Weights of a small mixture-of-experts language model, trained from scratch on English Wikipedia: 2 picks a token, a variant of Adam for the experts.
Below are experts of layer 3 (counted from 0) of a mixture-of-experts language model. Rows are named up (a neuron's input weights, with its number), down (a neuron's output weights, with its number) and show model dimensions 256-511. Each number is 128 + 24 x the weight over its row's rms, rounded and kept within 0 to 255. Numbers have three digits each.
Before each expert's rows: "comes before" lists some tokens at least twice as common just after its tokens as in all text; "mostly gets" lists some tokens that are sent to it at least half of the time. This comes from a sample of Wikipedia text that the model never trained on. Tokens count by the router's weight.

# expert 7
comes before: "the ", "to ", "in ", "by ", "a ", "with "
mostly gets: "signed ", "announced ", "opened ", "taken ", "followed ", "located "
up2:094142173106114175141120149156147142134142115125107106143074145110094131097149140088148105179160126140119112191106130142136149141132151140161114089139142143140118124112162129116130144121095159122151132149138109109080113106130140155115108138139165099115144120157151084120101083097139100196162097116134115117131154124118102138147139115124112103125154130171155154086165119140160140108158119077151127121101124115153135077119109124143152136122118138106121147173103116115137118147097132146098115078082173130134122155123142108139120161142122076102159138126128143109112112162094148102113152190146176149105106141165152150136109126108110162126140175105136113110138109140132154162082130100079131147098142109147136117141155126103123100130155095104101143151111129130124140110103147
down2:091126143160118142122126064101154161118108120172109099151094111115134133157167146133085093137132084093115106113101135136124114137137132103118100123134135132129175129095105070125157145141150179087158138142098154116103158120149136158079134163119121139140092142082098122113159134084134120087140087156116134093065121101121121129143165143114109148117171146125142160060204124148141148129115133134123155151136116102118133157123162134118118143129137109115145127166129117167095090147126183149111147090133146108155127166199140150075137152126137100118150102112128172130132167139122133069128122120136113131114066122114137122100166138127173119159137161122184160115146087043132093119138138136162151146110096151103138133057112139148099150116119144113131171111133142149151100125125095

# expert 10
comes before: ", ", "\n", ": ", "'", "-", ") "
mostly gets: "place", "ated", "Order", "Died", "Clade", "Kingdom"
up4:164088147090137141095103131163091132155127154100143132139154132092136140105106108124124151119183183168129105115172125149129153069102142165134127123116144119149112111127135127133129129089123120142131142100093128147127132118159124153131074098136135142148140152133149118169174096159112041129083140123113112149155136152134141100160096167092176111081146138151096120128097112148101145171136138156135155124142151149136095105109127148140137121135139129172142110112131107087117086108145137143110100142098181145131137122144122121181141119113154119168113147094145146117144125137080082128140154143184143113083107120171125162103133144114146108145140133088129097133138108156109159127143134104176088087163088118133166115131103168113114131150124126174152135126122145067132112166124113
down4:118179157166150133081093105155125141142092138132135113140122117090148151116062115152119142115104164113113123140096149139151103156143195159118159137099154113131214124120116124079128114120139144132156084118122113153106106181107174114163110143096083174122126159110149106173182151159182085145135124094120112068072164106162107131117140162137150114122147139105130087087110147134096120158132155127134084097164150171122091124144118124143143122123131102099161173113143089160111126113128126113080128092141133130131131138112146137136111127164100092122102124114114133124127127111104126113176145137121142115112191146157112110101183165144088110140111144136149136134089092133123129113156122110148122094111161117122127125161138088168150086154157129128105114106153136111118142087106134

# expert 17
comes before: ".", "–", ",", "-", ":", "'"
mostly gets: "St", "†", "Sir ", "Ty", "Saint", "Star"
up4:137092127100102147106162128122129103144111110133119100102078155116134121085085143070136134129185140113134096127152136128103159118101160148166107142114118125111119117138134117166097166148136133124161103116122141136116154105177138119123133137113145117121132107128101156106154128147051103142135167095113113125126141149101103113154140167126129115130145121132149146151109182090171117135110104154125136168077130149163142123094085140140169104115117164134071161172124127137098132116156133103121118162101097131137123117128111096117132190126097136103142107134186081147117120113109113099113130116137131111088121105122144131136090120165114172085167154150123145151152131137122146129112132131153141128156140156099138125129143151114114121168127145094152116147095099106130141143111151
down4:099134137147154104133136106131109127137134153086108197141144135127078108138114150166167106094137135149135140155109111102141109089102084139129102122149121124133160168145102136185167087112141138082102133136133134087152109137118125119150121115142158121094127135131142156119116121146151172152130136132133123145138166130117171128163148079083110114167121121161112141089114140109133143108134089128137100117147142088165153157156130139153118055130143139144133156121093109143087146122124162114142161109172123109111063133124115103107112105147136131085151128099097101137122096114090152106123137121125127159091131154078095146139121131144155132109121118131098117079150065112153118183116124172146130080139128141121128133123125137116121097137135173115113162113145096082128126124140132

# expert 1
comes before: "| ", "|", "(", "=", "/ ", "– "
mostly gets: "Partial ", "Goals ", "Peak ", "— ", ")\" ", "Racing "
up4:141066119116139141151105106110127095060095108138141109100102115142137111166136124098159101102126128115134142193120169121161123095124125162134112125125139145158106124125152131149123137091162112101194131156157124129146128160105131162138128153128150164166129142149094126121131092164110112122116169145112119107197166108111136139129127135145090081117150096143160141093086116110115128168174089141128106124126143146133092114138105148135096160128116112121126102147090088155154181106106137159130140181120134115116139117104114122161115162144090130106125111148149102099137121125104132143126135118121159146164141098131136079206150143139083135123140136120151116099128119123088146121098137078147152170132137096162132122156167155133143124144171143143157112128092119111138101154093146
down4:127123138152127117144081161144137161127118136111123094112162152139134189146071132190137147115129151147152127118114121171139115146097157117135137107187106106140176155158091115111107133139092080116115109088148144104151117149094134160142127146082110113123113107103143138110127121121122150122132089157126129122177112142123137155153105117118142141127085091113102114148144121167109159090166134113115148134155095133108140096111120131163169094127173127184112104098144165109114128123121133106147124089170106103158102146113135160137138104115181175115104137104111129151161150131174186134145170118118062163077185139148129123122117107122176118127138154151096130118151119124169110157117118118085144115132077144120104180138109142147106125153111125155120154128171108126085088101165095

# expert 16
comes before: "of ", "to ", "in ", "for ", "from ", "by "
mostly gets: "These ", "largest ", "important ", "research ", "responsible ", "oldest "
up3:129135141143160088112175129128127144137102108155108138148118129120124156105126117134135120125113109138160095167149132157129095134109086155153088128154161149067133118133115171114108107151109062126133116119116093097102113122123150101135141113067137134116130100185125167159117108143138135144096157107168124118102134111147081066149162083068104118074146101137174129135096101129094172118130087109139164174116127112168130117103083115095081103136115135118122115083155135129137145145155134154187078122121127136112112142085111119147114143148113155149157103136136120096135099096128058143106123138110139145117105124126138166131125126137120133126105131158115139159112129135099133147154118115110102130121105144147138117115170143154145148108127130130167106138105111097132112133156166
down3:143135155151097145119106095147134142114093139126130102141136148112142158144128105134096128168132086146107156138152140144126155116128116136173100160136141110123142090138135128140123174130128091122153114166172130129076118166121159154141100141127154096100144146128187142144114094141106121143133088098138115089116101136133120088128129103146084121097127134100166106160124154149125157115171107119141168131108063104161121158128140158144129150131127119143170095112137155173099096109118111140087108099157147095154088147107172150175169101150083096149100146138136136124092139139114081105116140153113142102120122141085138163153115169160150116154117081117121102143128072094139123160129151107167113114093149141107131157158090086166163093135109126125128148126150093098104138103116122

# expert 19
comes before: "| ", "and ", "|", "201", "January ", "200"
mostly gets: "In ", "Scientific ", "similar ", "in ", "25 ", "80 "
up1:134142151118147097128151111099116100135081157092136164112110129173156116117089144112124149145161145136155093135142153127133131122106160089151166101162162135163130127157166090112118134138148125102165115101089183128121116133109146154119112127152097089132095142132119077129125110132139095091148197190144114158152109097103137125157097114129140095145120080120118142104151114134117120123127143165117110095109112119132122174132165139122123104125139148183095112103134098141121103127116146159138103132118140143149144160095098115104099105120135179125133106157169132081143113128123086137148121120142148123158104135129109102144080114133142123139151126096106137128126136156077143138080165145135119106162173128154113112128130178128117145120093098135120061116117092096071134151145159
down1:142127114112130145112145135140101135095137131133120122110130136131157191168077147116143121174136089124108111142130131138120134128154160141090176154114118113118140136149111141130115106095132157153127115135133155200127157113108116121157160105123134119154069127100135119109132125093158065111126128144131137121123160151078134125095134122118133119126132113067117164124113127124172121122130134158107141093141111154155140136121142131117133135154143090127123112146114088174141096093154108128122131086128140137149091108105138107115131092138121149127140140149134145168162152102094118107100135116117128125135107120097119106147105119118142086113147075092099143147129138103123120121121146138150075132149175109148083148152116115173151117128109177083095116121102129100088096160122153

# expert 13
comes before: "- ", "was ", "(", "is ", "had ", "has "
mostly gets: "During ", "After ", "until ", "At ", "|---|---|---|---|---|", "Binomial "
up4:156160147147111143131125095151118141139140153167131138104183151078086120080164179110092125113132132149110088133137142141085147090116127131142112092203157161071139138130100151108106123115109110141133135133134141179157152154092144148111116085142128088128091147118168090146112126082118133148121125112123149119130140178089105173099121100118134118155145126082109157104133127142103100138172112145145105145116156100115132138110119139158130096110170129150156118103141129151105082088088137140147111075077153123113115118135110112125064135154159104155169140121135157109130109134145132131178103146103109142147119095146136176060101132116129120136156140110119132186175137118146115170115174113098127167142100124148160143176145138159091148143131164134123135137115145132122120089130131
down4:145178126159164150113108076076101121116100150088091117101137109151148116158168111125147154112158133126126119132125101163152165112160111106088132123112170139122166176138132155073134123132154138103135113141143164164149137179181126152129126055140187189127126149136124113139148137120147110141121126116131124161148116140108168164113123110182108141132117129152084096079138131114119111157177145143126148143123130132109148131176105152118130131117147147111143139134182094166144100103104131110096150088149158131062165103115151118110157140121132126128137147133158117117111130177075112138145103123125136124097145125129114194106136096142113132182110115134119144140109123090137130148100116083114108165114102102175132137114154084129157104101128146114154139146146125103130100123134100

# expert 15
comes before: "\n\n", "- ", "| ", "The ", "In ", "He "
mostly gets: "As ", ".\"", "\". ", ".\" ", "†", "\"."
up4:138142117070122082095111104143125081156101116064098074127128162146113135118118111147127107095122194112158129159142121120164136149153118114137112115166163130137096131142085096121087100142136142120148143098101144109068129114146121138087118125123160152114121138129114093120152164162099086117153180111124138101134135130123115103113104145110153099142084148165111146166134133147160132095090105174124146104134127102119108128147176113113129124111166152133152110139167130118148116124141144132135161172135144167149167125113134125104138111116136144134148145081076104065148165139118173150097137146141129077134132106103146129110119152144117074113112127116098169103163100113156123154132117134112148109172124154142127115087133123140179077136153139138134107162180114129135123113146129
down4:154141131115103141111116140128128165171151134156148147120148155135120133157159122100137122140106132118154082120140132193132126128158118129095071143112110121123097139134124138102134124143106156131124107154123144093117128113125145096113109154134135110113114136114131153130126115143166130115104081101159146136132155176112176124169125145130088124145151149100079121166117133172138143097142138115106143075165148079132137150135147148135164148123140146096114116131118107125150122077167129076131134133180152156170087148118111135091165098121166158174145148113126096141125117131144153137115130110130115111144145102146179108146118144132108130126117114125132159091153147081139094124096149164102177122137103134131157145148108090108134112111152153147066123136141128183118137110104119